Experts of a small language model: width 256.
Below are experts of layer 2 (counted from 0) of a mixture-of-experts language model. Rows are named router (the router's row for the expert), gate (a neuron's input weights, with its number), up (a neuron's input weights, with its number), down (a neuron's output weights, with its number) and show model dimensions 0-255. Each number is 128 + 32 x the weight over its row's rms, rounded and kept within 0 to 255. Numbers have three digits each.
After each expert's rows: a language model's description of what the expert responds to. This comes from a sample of Wikipedia text that the model never trained on.

# expert 42
router:137149118113059111195123114137106169132080118129050100141163078174097138151101189147107161109085154129144193121152115134144117201160079090131138144128107109083077194134109089080107123075082133175130101179166137131076129159088172041118146116124113128183129120168106086070149115116113181152154142142187146109183115195174143070081144090129124136133112118146123075146109144132086060081122104172129146098133125076130143150187135169112171137126136120103153143070103142130151126150169115197111143127133140050132174197130115177121110104122099187108092122149128142141126122074127131092159138118125124121088084114086126149127069088139118086086130131119107131089109109152129127200174087096114181172139148118095146195140093133158161122176167112087114123147172122089092142118112175
gate1:142166172122125093119053056120090185125096096135107142108163091077119105133184077151165156130145142161109137108114162130133155151107122129121145119129061121106068134156184119105127099093125151101145074150197075140127091166123107103095084128084135052078124137114123097107154186139148215078130171130102088140203072133129096141145119140158139115131118184119121074144113126105087170141138086127092080114132175150142150133110077128142106132068093093163147167164153164099127137139138118179136149081153173130128067189079207115222156146203174073105148184146142130101127151167126152148175177160121122126101167118148086149162137148131132132057145132152078172141194140116112108085126179110153146085128137136112099118109128156155152162146110127113110154138060150171146133136122145
up1:143051102159153142195168176177109185165170143129131178121114126162184111167129102111131098106135137134104149175059145168142133128081145122090161112121150110168173097186066132128072084143098147116155150067174177180098147113122110134153091151139152074205099081207121178166052121131133077099164109143090093091131132130072129119134129143108174192162137168116117205091193094143113105122106171158113109146162118125154075116147171149141190126133138149145122168230142130084153109099117125112133107168094133146117148117092094099116144168103103078097082129062142100108085077120138157076129123075106127134177120127147098124126133119140173168122064125130172111127117106090161114148148137110148106129165177101095122116099202116103153071127090133129110147110140117120136150158159146
down1:120170135128078139132125107122168118134128149106137141091118128131109098113074138138158148108103148090152155165084114144130118100173123125157116128152187125135140134089112115079132099109107059154101168185071177119093123132114112136178100179122134155204204131125078158176136054067189146176146065181110165114134152147121146113109152138111148104094118075135111152097112111145165123138116162119154161155134115120161067033106166127121149081192147131097100160096103120118130096114061124146154058087110145137142193136139077123104121179140106222167095093122129123142171060137143170114083106143148149125185161157102125120197177087184130202200106103088103138080109122111120094159096102158110127145050142159162142106136095136115095101103135156141158146137193105159160142152119135
Surname initial pieces

# expert 49
router:173106111162121096155115121116114128129190144081083119077101103130168109148166136158075178125052132076104061120201181107148113112123115128101133162088127098145138139202163095130074145145194132100097147124070124145076175119169153147150090104141113152125151108131113181132149149077160164157170120078145162079126169067142119109125110086155071118124119134178138073133119185140137127126101160124112133138082120176110102050077129156127132118132120070168112092136116140115123130160163165118123123138137115112108158140125065143138132128110134042092161078156129107041140125102129047090115184133133135123155071158146126165202129131054085080033156191161103142124151129125160126107142086102139084060133152082116120098157113147123142141100114152109129112140079087104104117109102097
gate1:085146157135107054147139092088157143166115124148116162110120118169126080113108140089132158153155149068164087132095134067137106158141110120065091165134100140141112148138098102175151087120160141181135103117110119128085107090170110127120145123093160073122093149120155097104119103147104191149164104051125114149121155124169100127133129069125134164102039165106134123115133159095117181036099145146126116196170133094124107071088113141092139144161119169108152058122166111123117190142118134119149157174137197197115207043134088143163172081169060128126114126076136110158092173138088153123104097139128171084189112112113119070155073124077156084086129112167133161124131128130179150096141186117118108146121129114192148173174142105150130086131131126105154153118090146134150173114179174
up1:110178120125155070141159093122162151142121129143121130096126151129143108098084171166086153159158170094145093125078125087183135112107155131073134145127088143136114153212115161130182074098140163146128129136113109158135128124136091174126123144150152106096119149118169123088165097220123179127167104085108148126110121109102127137101150141143105135130066173124150149117150154091101182037090201129114144179135162082106091094086109168050127119177132172115179147119200104127134161123117114129138106151182125159097158044144101104101172120169097126168122107102115134107102131204092152115102097137136169108152115128031148095141074120108151088102148125115125154112147144075154081105130226116144078126095076109172170148185152101139175093125129151120173162125096133156149158089180179
down1:158185131139103137085086134084136124096164135057127126109150096119189168163138101121111178092149209138131098089182138172212174123154125121077114187143150178108101108098093097124131144099193158119131101124130111146100144128148108169045128127175059075148058116172156158117127095141138135095155122109131150128150114108098119168101162069109122141087140145120146166120156162074146081100112214153154166140130207127127065084109068136135168106125192136073079084141162110110150167160142110123103195124127180157143175111104113123133125127137101121123147096166135100128107117142138176160076087139099181093128146160150179055097121134104115101088096124181151123147143176096123164104122094151171096098122122128126063098109137089107119146102153099179159145091168141143143104104173080
Sentence openers

# expert 24
router:183155122104133167114142119157160134170115126048100085099109132102105114176135124157096140159126127145121081161146124127176132123090171139093154127100101159125161124090087118016104170063109117113065153112119124186146121150086069070111153120174157104053119129177127095126173126129066142147171117110153137080119106113116142140191183131079097125155188122112074148128118117139137089130074123139134132131144156160101111147143133143109122155073123152148120096135107165156141102114092117168109086182182161160109151109179073139164117139131180133080111158113098131166123143163118138094130151099170138188115139165128191095126156157183097185145153059139143152116143106122146083143102137191129130096169186132167139152062114103118118127173122140215119072170124020124153087161154140
gate1:105146153070076175123141109145154137135056096131072163141165193145137092137144092100126124121164107153189070115206181137150130140158104138082115177133117132147167157103114099119116183132166099035133136126147178113119079079129074156115174103119105111128167103143115098055102158103155138129127111163187167094136075119113104124193197111125113147163123079096138142121123132124107141043106110093119143110103111163091047136171102142113126166112098157152149113154117149105111127108152082168171052141086097154161116139150121116121199131131125126159110171107131116178159112138124142113140153129148087149122196053083132079134120153100081158143148074107117150137157129128124107075142105111127133119158151084172054172119147097117144175161115164150104145119106156108178201068147194
up1:146137134200180092144124132087104105149197165132187127109111053129126162114088160132152119123128117125075156143066069107104129130100101116150155072158143113104097127150129147193131082168089131220153125117133097134134158158124197097179061163106122130136086131126130171177141092133112130116147168106095086165092160144135169104043077138121139144099142153171115130135150120105140114207163135165140133169149139125151201099104153128124150092116147091084110120119149092128109132162090176074082207123165166087155123088093168127124100134107111139110172107081157132077101151150127125118135108133142127108149092204181099197149135107154203109099105196160132114123110157140123127147121154154122125152099104148089209070134117123124123102095151079078158126120147133150130072189105062
down1:071107153117063102170170215113161081123079139142115105136148125173092111152059156179104189158135130060100132108132182106142139165175103182075115125145148222150135130050088134115167123049160099093142112152175160139120090145136214147103103190048135151103096121121160150086103052102103155125148141150167137107131101110106123123154088133160118133137149141119110134177124123115110131106150155126126090045143146105101114157145147098133142135174098133125130121091134103110137078110150139168128128114097134130125125100100129131133156090186213133143149136184134151141146109170153086122131075146120071071163147134088089165167102153176178187075177120150100112141156117082145123172191141146150122115124165101107091151145133143079188115123149086108150117146144141114083141163080148
Prepositions after content words

# expert 21
router:130101103131082203190140209137169173141108130102078116125152066134160185101187165098119192105114171103122125098124131084152110159129112117118087191129135127047128152210090143143109168141101095120116153131179153149098131146140135114179116094130102137190159158143105135101161153037153071089132114122148143129147136147146151083057144061157080158103085147194124088125132133160166174152115124125100148139134084173162186144153116111170144183130111105114100113151116104071133126126192113096205121118157128100125130129130144173132138121078147094134151133160113185162152118156101077114105141095171078097107122123144110171149090107155080123097145172161087115064161142168135104128167112044102138093069115088114161120176060116131091138133116104098174118107123128125099096127116127
gate2:099063109148157225100107157076125147162172084122153162126112159152117127104168093117122091079175119141154131184129156081057088121123133158132149189117098164154123088106107097107153152162150095112088152174139113084183137145164132150142164126213125139192076174123095079179198145129181146121085107120158143131138104100154111165115153157147157129176138118072171175097123149122174092123137112135127161098135153129161152194141075131114150171151095139175136139123156112151137125069102167166128103143115135122188162141166113189138092093174130122194070147135105125148169140185131090116124164179175138110078123165113171078120100113141162118177143127089098034179075127125136137075071164166121113157162080111166125183130104105155124147117126131092118141141111120138139084152095098
up2:157101131188143095141107148154116109171094100049141151115113116120104110119142155118172091152111086163124131134138157164102063119118113110185116170130058113088087137092158128131057148149118146171106191144106089157183147165125126148170184166093193118124106131105148121156044115106141095139066182100102071119122078146153091114176150183171134142123151103135134125147113099177150135134158108055128085164135079155146081145095161161163171126133169098176099111118151133132101187109120145142101190103113140091202086123121158088196096138202078163125078164116173095117185183075150176143170119188121075090084091104155164120137133132126130141125138151164107133132121128112169130118160158136099099180129119135157138155142133144117126128106119137086091144210147112090154177137190109
down2:134124164167159158144144114114088106085158089122171143118129100136093191177140074129141110090082116161142133130091128084086124093135077139095140091183070108161130154160200159090121087120144093168117104106130060166150095062090126141150205111132095129127139118150060145183080121088135145157126132123088117120151133128180136127176121136181077101161159154107147094110129167112116170111159082079130172112169075127124071186142100141123115123084069114128099133202106131129091131148118168152133068168104117153145106148065173180094138138142105157124131113208098105094150121029063163149132124137153107109100166149144138157131141104096082152096120139110105123178171052076083107116114127138127123142123184080134084134148130076119114152102124148050104081156083119178140113088138118
Name pieces in tables

# expert 14
router:175130122173121168114060119149150147067033140061122128113161075174159137108181178130104127112075094088143178151031173147121133137133152120076167092122141094178100104132168119051124124121109129186137117106153118141106184084117092146119135113142109109132169166152133131174168178168086102188131098108151226134197169138102092132120106147140101157156130148189145068152129122154109099129102173162118121108088096106137158092130119130130063094093104137136155162131076163126125102091201088118135112156154142101108108157204113172116121111097133119089122103134142077138141119118152136145121151140080174148090121144112111129168192095115157105126169152083139110083105111184143101164111065142164114131117143098147137112196095082128147140121081140128072070099159167167105134138093105
gate1:094070171124113099207175103125119119126157130139077200166117144167128122164117097135115171212131085078126146135104078119144103175127128157127100158171176063165104105079100111155195056160102103157091139108125119108166076132134187150187074171095147094066151176131146122160159137181075142181123142099140134170127132161092129085145152097175140132112151104140170134134164136143112146122130132160110119169126136056088149075115132140189205100107119190175167150131168115172110096115152167043118128103174122109128131130182172101120140164141138114172089154187121132158094139089142069158120120099090105088114224094117146123117069136156084115161155072089155091153119155128122132148143094131150119122160168112116149133147175132140163105174081160133134142136121128123140143108128170
up1:145104107147098130147144115150143143114170172115141161164154148119124121120102101189093145148080154096128140151076019102125117168106171112110140131174115088083115145101188133138196096107057163164120094126099151120135133110136124185190083182143180116090181137115139128214121088147131149126153131153092152073142136118151126118156199142148162119105140141085158146100137124031102124127103113140110104167108108075110132116193115080056169149133147185137136115123144145133098056183129173087130090109135084156154177105186115114178083168156139095130076125237104170106130112064114114156124087139161159164101159117124132128139099113108092148125135107186165121130109125173165160178142104111159100151167124110107174177121126131163144063140093131135103109176104072145115131161152130
down1:145143113137112144102090138161167162109124176140043109110087071198127136172180176089130150194118133136142069084107159102104147162131143127089095173132069067167098181131137151155092042090190118094082134145139131119132139107129142149160096174153112134151111076174078077107103080168126127128140103101143133111138116153124132156160077075107099136140165108170104105134175129175210138132125120124145131107109142102111103163188036208085152104132166138099137097095143132169101160136097162120095127144146074097119149115132163120127137120132103121183088167169115152097052150133164101091097191109173102147123178128091113155105145090086077137140189103142043137132122181123127082174144098112156151142084150163159092124136169134111126155145142118115102110125127186120141086170111166
Name-ending plural pieces

# expert 13
router:138169091119074222152181129156153158136111122125092071180145189144140144127134137192108120123126133196042145122135130212190122070131146152114140116168146146097066139166154155094053113119118150109068131107116117123157201158092103171155147137135145137146115186118161149098193124186156132150111116102122210114162123123128119164075130128153109124160152155141093089162107160129091084130161076120148105115147150123143150157130118109145015122159104084144101141146144118133101108088104186128095080149163093136115132139161096140126092159171135153144105083175091170161084108122101149142103082112102136131133157143145154085163197091131090129169177140103105170102099088132109095118135089188073102111097114095075149128181106152104108165113159131131131082111149109163113180145078110
gate2:135130083161107147151093133130074133142062143096113121053140159120149109188135116160127103129084173125133097164156128148117113199148157117116096082175093076092166149116119115100126116103068186166137175116140101097171098128114150095098115165134089059158120191099118122122175122104099176129206144162125148152114161175131114138176095097096158118170093163106117138154083154110138132098095123209187110113135152110213127107140124107098127128167109153122073144173205121184132147166097085121146086155175098147174154120087083135130086102137100124018139116085094173112086183161127061108096154146128143136138105084137112152136086122170096147111124074124111083117130105193151123110133091110120116130096172135148091096164159158108116172099105141068093177136131176085135161099151107
up2:176127115110178149149123135120115111092116175095105106112182147180161168143159075123080100137104123137121108154096143142127117100153138115115126121100147174084095173143113147078115096160108107160156156090135145224140160155124143093153112105185155141132077084166139123099194127118170141080178156182174128114067152127178112095133180076163144141156113160142117187073118103078130080099160157107129118100116088097105087095138084115078148159137155062141162112182089106112144115112081185121118111186152128183070148110125078120191147103079146186095154089110067137095119119146111172073138052111141119148150155140108137192132087113120156159109175117151120113146096080130094101123112174116148082128125121129155112091174162142081100119120123118219079045141072081140122099135121123
down2:182116140114145145115176173103151102112141152122128081105146114122155144173155041211114059112086157174092077104121162166143175181103137147154139120123108170097127149159102152116158140088110088127162151098107149196102137137161065176115067158121091153142140076107070172169127090118179070103124182128118124192131117105073105097174178153127131146108139096128154147128131107113050096174154146166117126144104107087092095121159130103113074130144143132126116108111107136141054082147139147079087116170124141149108144044153118157073118145115131069072094131125166100067090064112118132132154101157131157145064124139114139117137134147130133107106145154125146147137144158051102125139110109110122159108149095103085091094139116124190211116157113043096109098101193102187148110145117136
Taxonomy names and entries

# expert 56
router:142132108171143196155166132114141124136141069099113101074124115073094127139104120159159111126122120162120079098157138123175121156124077179159058141135120165087076161142132175091090071130097091052081174129150117173163148179157135128175169139137175168152141159105083159182185066109141114113157101121055118162164171155143154116156149112206172118146119137147122129161122157108141193101123108127103131182115124091133169117085142093110139134129181126134073113139193104140144120185058167163154126138143080137121099067168074110108069082157151127150156131129154137130167062110079087091133069106128133157159122097141174190122133143151111144133167127123105142149140177181134073106189120053092092101084073122113152114121142152168114203134133115139118121080137106141148118132124087
gate2:156153157126085115129129133157111098159147147175165185174169115095102217106060108132136110091116098095149131217103148168110131149138166116109070134131094119110138130123140135140140113105098150145203083142117171077075162137142113096164107057150095119215100145104131104143080130125127170114079076164128128138151142163197092136160137151131084140157108125102213072123088113164112162104134058085066150133113107061184158143174141147185128149100132144143102084115105157097164161137145102155150180066106133115165166075083155154161106098123084111216142116129114161142095115162105145115152098093150166201161145118115108134147142108138126125146088120123181080106132103149143140136094171220119130166114123116103163121130114119099125145175076108092119131090120134174166121170162138
up2:153143119106186159109187158107137131139107157094074094164148104120123071142176168157113139146116112165086145179188140171130095112092130203126137129108098134086176201182096124094099140094137110078144164142161067167133176124176142135165117069171123154106123116159154185111148093152122074175166139106165119125121105116143090128090126079144097108095100145111142096139125143146131131109163138106141132082116079122075137142140104110159107141143145160124118093136072136128128122159173124117130074099129141123105135092142126187108161129147089117132186048128098194098073018131132127078110120120166132143132076121163118121143081119140074147091161152158138057120181166146122144107139155104132131042056063142089093050121107132159092128137131187131161117160164135175111177170069130
down2:158144124195179160113095127091080089150135116088162148126083065108119084177130112099117214105109153094175096097133140145094153179170101069090148115114133164164111165073097142164154169134122138184128114170135101154222128112176133078142111087175091093113111171165130123079122090111073111151172181144110098133151168120154136186175126136117084121124102134168085093181122116153148194118097133128116095170151142133133085088178114086152117188091158127132117103211088099091138102152149112144185156114100127127121168077102117143158098151125121171075103175111179076185120123180145097100174100134134111139124098122107107093153159165160126136181172114177124151139116099156107154107154137175145140123181098128129093110163150147127125167118197084109176183092108091157155169131153147
Lowercase word starts

# expert 29
router:109242110153145152069108105147152184164135069115084153092142181116131132163145162143145174093118175169119125131113140159209179113129119116114152117101175137141116079066133165043148110189119147187079132139112144092135160120158139170129108113157169170102139125085088184153164121163110109167044121095143112074170163106119091130139114143157137094117133072166109128115095143097171134119069131124129118151102148157132141164096146114129075091110134108126118201133117047121106129143169126164135104154172069126094132132175084131151107154173137089116107080126147091122157155153121138176100139116101181064153119090120206165116124115136173128115152121181108149114064109146084103102105117134120169104118146085116094089170085144088146157095112097188126091151138059103161143083103090
gate2:145090147122151131084079104063161079160103115137140105138091149118144139127120149062134114119105143104067096152111111147121097060134145119112180129150095154174120176112174108067151178152136168093129124135103143032158113157042116133073152196137176172139114103077113116143113161160133088183110099168132121165146129120188060129127153113089148132109182154144147122185125097149087146126109171170160151123141114097089127130090143122126074152081082174118146159171104093092154090178110111177127093132091096147160100099146129115179152109148178175093144128158114148137151129104132143142129158097162103088086119125120137158135151154152092185137158087154112110121163085211073036156127129158144155129083129169099073190188067088129091129118108126143154058096137148109168092103130118
up2:124116081051082155128148151140113129163141093162076109179092161133133147148146128090126140166164086145103132173123103153149109111054117149135065165127152117113127150149115150113124140105149118077177095120104118133148114114103083162110179117118099162175132113171127166087163105168178147106187103092139110073085051078114115213126089106128064177144115137155112148086120136065135080126185145109113086171155149084128070111129161108128134090190112176095194131149124156125110138093112151156132183153060083195075090181104105117181108123089085118129097126176087116148097194139131126141076172125122140135098126120082147121098118124146133077135081126107152179151155122122139159157099135106127134076140134125154128133097168140117129177146182130181185092154061058113142136099059109
down2:170076129154115120123137133093129129079028143182124123092188138146094191129147134127188102066176146126144114169089074120161148110125103154202147146159141093125105128160176115095147150148149133116136156056149132120098115111123107125125125138105148126188119121100064136159128150123173167087197175120090123125161137175145129118129109148114142128086149156106139178110089147118039129157110123096080124162091109096134115158101115175201143115094140119095158153121150132172134163163139114145169211129169138127098170111077111135136143088162107127090172128103122129165114138111170188196111103136080095142122126084128142175127109174157180200205133144057155129092112125149143185111114186096120063147105096072101104107134104111097133098131119170123130133074175163110167145205110085
Title head nouns

# expert 63
router:138148131115137105112165090167159131083191149140085169078153183134147093065126099073143131148167135093146101095099114175127111122124142164160144116150120085139119171102157077094187126130127091119167153065106164093105103114159148160096116121156197146094133064192146169185192097123167145167164160108101148039071068118143095179138137140105103096147124113148097079183174133096089139139162169136156114153105124100115129128133099131127083077140147104138080087080111108149082159178114095126121140161114071122169166097144090070159110197120137112146137100181152150125081073068111062108128110097109129107099117147181090180126121128138097144125120078151110131138176129132201151108112102079086128127178080072143121088141162171119138111132146093095146123127141176057112091148094144
gate1:135102154145067121149122120125144081139082102126096103121104155118109104098156131149128105138107121128129112123147095099172131121181087121117113159079147077098125146175127121106079082098104114194103176078122152176109141086167144200125117185138145103109155097090135158146172162067154192102161125110099094154148156123157116130153159100160122093138145157119087104147086081076178123127078115151114153160127115139143164143040122160127128119163122128102147177103148155119105124202169176124135105160185162198124177146135136192156154145073154096144154141124106167089079120194125098095104092129133113139091097075155136192067102130090108172165123167170096172152140057131132187126086146082135087067124107072108173093140119171096130156096154137074157149137140099229120117190145113
up1:110111136146060131144156094100137146116130129105139067186044189126086124094149105103119122149066163159149105133126060143136134085168099102089173119118124083082131130170128164138124167120042119118105174100111143146161107157142180146127142131188113118130100132068148205126166108066163157103151143093145123076104133097154143136162089101131111070097112177159079101139125106137156094100098149110113212092050091129158171133073118162087096108140126090104157145040137142099168112172145172155092079186129116158076139097196074106173108158125124051138086129088123145149128128094124091068100079101108153168205099116079094193120102105138086163114103090117142133131127109084149124087111167109107118145118117094144174124138148135132162129137094109117133106100111106132097096125128161
down1:101124164098200131161164170155115139138174143079111107136157123118148107098117074161079104110156086154139162187186162150126075090107087123116120140127137108120122149062133159084153096165095114141109088088151094094142174054161123138121130088094101127125157063108077201120141142165178074163115169095148111142187035166110187146112134104147097117130128138108100092188114104157076113104052115105133130163166156073117034154110143149113121131104079091158171129154114105107159113141094139186149039125101174054099159123132123113105117079105147167117155148102135154148159103113120115137108133124134125137147140129176164176094154138161132134104160143101162120172082139137179121126152148120140084077119120175134116173091130139100065079158117138090149132125113112173130047120170076
Clause subjects and auxiliaries

# expert 27
router:109094108158093157203134140148137166079100079102065107108167165146105168143138114149179092162077129117044173162091171144181160161115158127114149132095104102115099109097120100077146125146080104104137028135135070129122105079066085181105150181131086070163139128150101155102152155139131099117143155106150150065148123149197119102110144077119102145138090153128098107156092104102136071130115184166040143129103071091133119135107107105150164098160147123154140134135079150127146106175125135165136110154102122137126169215165119145130119103107160143118057074142078146154102098063111113152109131131151148172125075095137129144154122083156132073120091062071161115121133149117104121171178072152156164127119153083128160120153138155157109130188119159121091099113141096084058124121142153
gate0:138095173130138127177068172091136072136178139155157214181162089139095093153162140167117118125166128080173167171084142128143180179101116159124082135146176144087135110115155174173165080167111192111147148136151165135081087146116156134113136138103089106086115146070136119217086106113169104101111123167097091183074161164114066162126105118105156120112117144090120087128095118174090093110139095146151119158130144166141148103108129143054120143121116102138088158150152119113143181122128103137097178090093130181118094162152152086119058078121114156141167172195130158184145144104111126122093217122096112154098133136149070094131090141131153113140122107114169104085092140127141113100077107153123180129146113055119185084144122136210102096106120159126091089188119177129112122147156119
up0:179182114146103130172097160153154082144178119111091143149126149128099120103111111165214137138100149136192132160138122148158145143090113130084084080081155152084161144111132143101156131114133157146151140121158112187156114158127124194117152099178156128124176150122086159152116094143102103122138092231095135092097123161165037126117145124105162109160117124092112103114104124189106117105113098188140146107118090094146124163104116067085142137107095137116106155123150133141139118096121077164118124126088110142098118135113122121125080077185150181114123093132131144142205125144120187199093059053137189130103098117108101071165114125110107150130129118159071089071151170117151115127084196090133166123076103095121160110120086104108146167039188062163178121162133073113090146132120079
down0:114120131107137114124082119176168127094128193154167153159100181149117132139138128102143096125187142120113115098163115137126179138161119136128154114133123181168141181153131156073144113131156096123088154121135118116106123123155094143123102185106147156113096085100177105091153188159108114192081078116117175119095094136127125126119100118140171150128117136118115146087145149152074140143227109132183169178158205145166141093142048075169120140048089172114104148158144119109113128134163081112112050123134128089141161130156136113186091119179072122086140217071189141099080131090145121178124227164130132140075133149178115118071155162136162114125143132109092138146122116135167100184085140112131123100113126091112106075076162066171158186090150150144089161125097106085138165110106133
Foreign and accented pieces

# expert 37
router:126198160122117146075159194145170157092157075128100092172092133161051117110166124090126064119117153119125141094087169204137109133096110125146117153108100058120097201151153195163073120161114122122117116128116094177202114094144110095155153130160127096110170077154121157166157093107118086128159076154148142063160150118108122142109176148099118153164116157142116111093173143108097120188194195130118126178109138118117164117039125085173052158102124139140137077115104136148139131174128144199074094146113076131106145047149104134126137081102117110183130081185112120121101074084158124137123106145158122128079098139157178144140153106191137146169143131141138158133176141120129126138113153118116142160076083160123166130143119079170090130105162098186115120099115083110153167128109123
gate1:109116169128088107138113205087148120137084119148148157147086128099141151126125139109139159070206135091138076120102125122112137138136159075196099166155106099153120109184119129178064117127118089119185144094138161081160136150135104150078030104157127101097109146164168104162134149086086179133159133142125087185130141158074116148166132120094127082121144114170152162110096123145148113118115113126097163075068107143066155112131100157169148117141180103114117121144095142137137129104132157143140212087160175142157112149085151056190187108179080155083189114104094104133144104102136088124126138104143137122102098070166073166154168189106071136159171079146117074145156150096100143071160115117181091141127203093108122162071159101126142152107174137123111191091097117154112088136128114
up1:110171165155070108171094145124128161186138085121086168168129140152084088160137135113105126078156130107161111131133161117114160159114169120096175123176118124160155157139108163150128165089116122056132146137106117138157112099125161117131070116150162081124072135129095146150122165135086143104125155138127049152146114076102078169139145114184106196106168143166106074103190121082112109101091132094109112040097144119034149127147156111127116091174190181088124120208101077136130146184143062136162155094087136136177149115142111042131091099169091133136087170064142113097108160151123132126150139120146095189145065188126171161120156124150088111172129105165130073119141129087125081110099127128125183143106131164105155165124170074110119123106162106104108172134112120159110141165089189
down1:159116128131114118130084123130170117176127153100104139120188157093156186166103184133087125171152162156174114108104136122131112108137129200158104153174132068113074134152128142125143086114159100119098157099089133127112101074084114144202102133139130146086130084116067137109119115148089120149097099095140141146106172127168084189128163153162131149125166138113094107145116095099053122162085026169152164125172139160172155172119156171242101106125126184187121139177086117128135135078122139115118114156037128111147110132133107099147129152136180113144098190114101126116115100122124156174115187140128148119111091101177168060136096111177123146118159056087104113110127113145127136131127121141171154139133072149184104145153117162145196135093158082195163202105126164181104164139160138
Possessives and determiners

# expert 41
router:152121120201155140143111182149158173101153061102090131119128118137093098170108078084117102156072128160106182139118145155161052105123208154149129129141098081185051105107098065124090089123087118122099087118153140155132110100143061127177118105167125128133164117144168159108115122095121123178153147118143121099151077171150145106136199137122127137160116140121119094177122103098103123155133122170148055131111093093120115147071124106128076112156135145141191154159123078161109113182139146157124106139138129155107118096146079076190104142109173128070121085172052109116123168130112091165134100136184102209073167127138170109163112104121084154184148076099138150172125092132143131100129124135176151163146133104218180113149101156119144104164149123139131138143113099067163142132157221
gate1:105153199122119129083119131140082101153177160097139113140109103130111137184192194092133113102122143158162136144134114081174107110130118162170121151129165156124087219101047133104094150151143121072076104134126141188139101157155129115120120124183141139097099105096163125091146103139103089073135157133091135150110116082124138148099175120079098134131112143166114090135140175132162139139112133133154101130115132159120123148080156131214115161145188128143182141145075099159119190150165156199103090123123126165136107093109094089144171191115142172161185126113167106144168092073138097097182128076141066148033077128128131140117087190136130137147145112176104142143123108124089059070118174069103197111162140091160123144106164149067164130085172096143133094078121102125116127089170100
up1:144136076106179154154138137142169155132118108181145140103156141070121147115128124166159138115131192117124150089101109114133196095116105136115094107111153127134096110168160107126144146177106132163184116163143121092163113187148136132104166127128139097143122133128132047123096128093123175255087127077185135155148143160126120134133110153130093122108149138074156143152103127189118086093132117155141125093152140112147114086177129149095108106156113061129116157148161078112199057084160141040127161103135108127117102159094155194088163124152125162143123189123121122204151170164155137201095121136129118065175144104145113089166152091110087080146122131087184168153120132116126135160151087150064105155102145137112175099142094127167068135169083079128192124132099133181149152217088121
down1:096106135103132090168101101126115129141162107107119100093090097118111096186105132123171062075134177167168061126133082153169129118127140023110138144120149131120129109094106127121126130109127167100168094173190168107127115111143145133168175088110103132147080153131111115095087167079067131136066147158095142150140118089133140137112107086089081120130143169136173183115107153120130097167135135195186108182129144107110068165144150120116133136133039125123093113099172085136147085100099118076132105096131163125087115114017205141107111119166099139117130199138154098197167151186169155115184119196101137115167129123111097083157138117155116153111130137134153145104172123162206105099099134135152120085142078127147123163146111185104140163083123159170176125100118203101146165139131103
Sentence-final periods, quotes

# expert 62
router:155192080120129141136093189158111213073070157116142124109145132090112175139197241159093122110085141112106166124037181151120093135105131151097122089123130107133163128141128106142115183139176167200167120133184061119088174099174136111132130113142077133142105092121102099095110160175126136213151109115126169138163154125132104159081151159093127169123113150165148111088134150099117135187102135147078111156126139102143216139137176142183110118114146133103128171156078148161095104080178090127181120140125133143128138146164144133131099120117178124133124121154101092103137126129224132134036143107136188135075097100145117127148156104119145040121134150129153117127102131183130110155108141122160164136090128124142172103163131068137104130122098129100099079100094144142121189112138089
gate1:082094125078117127090154138157110094017149129099113114060121118177099152126093075151160100123145075114169111123153113148116145137099092124091167154135099183136176092147152086152186099127116091101121125092153156108128105136167124179095158107096104136133113144067092134117099064094111069127123127140140173143129144143143138117137165069164091142141157124150152127173097057168123093128099092077168163142151164162102110161107138114126135116082158117189158125157155103110133133137160125100212078086127075212111114147110114136154136044089150156072092111114180104109133148081117112194107128117161104113139179144172148175120117061129112139080180105116154187094166154095138091103096087114108094165095155199128080127145104050147110095173116148147075098113102125114152139086136103
up1:154104084123140166125158145115146134134146195138143109152145137142135085124143172095141150179136153123099174098122128182133127164126150129139144125140148116064059119148105129167116113144075159118060194097151134147091114104119149181138075177223163081155133129174153141133140165139089182123165100131149086093113137086094131127155121131091135084116129122128138173077120170101137153169203169131124115135111115117146078080131097163126148131121177125159125097111143194119115079049046135176105092191087119124151173123056072108110145180132084093169193162133162091102142106133125092118130137110103063164173133159088099145147145186148153144111085175181113068146120143139093192160145123156175097115100119101165152155094220169107158171086141158146153145141122118114132153171107124
down1:166112096108188150135156219141147125176115094112133147097068142150094056193124141129130137103129148159043101087159143097130088201102125142119152124067115096164131097158094224145169157153099154116086139052133149121194110179132158096113135121034143126114126115134104123129126084093095146167143150141086105182139109130125129114184146131119153133147122158158151148120112154195179134124088179094086131136073127150139098126122150130086108201128143115095183157157151091134135120171079174137131117109102146172182128035128191090174081114143141118203116085115133169130082110110108134096182098151150078119149123111074108083150097119115101128121140087106105131128163149089142133114118096138147193154123098116104170157147139119082125144178181081131139128100184154125109110144118116
Inner word fragments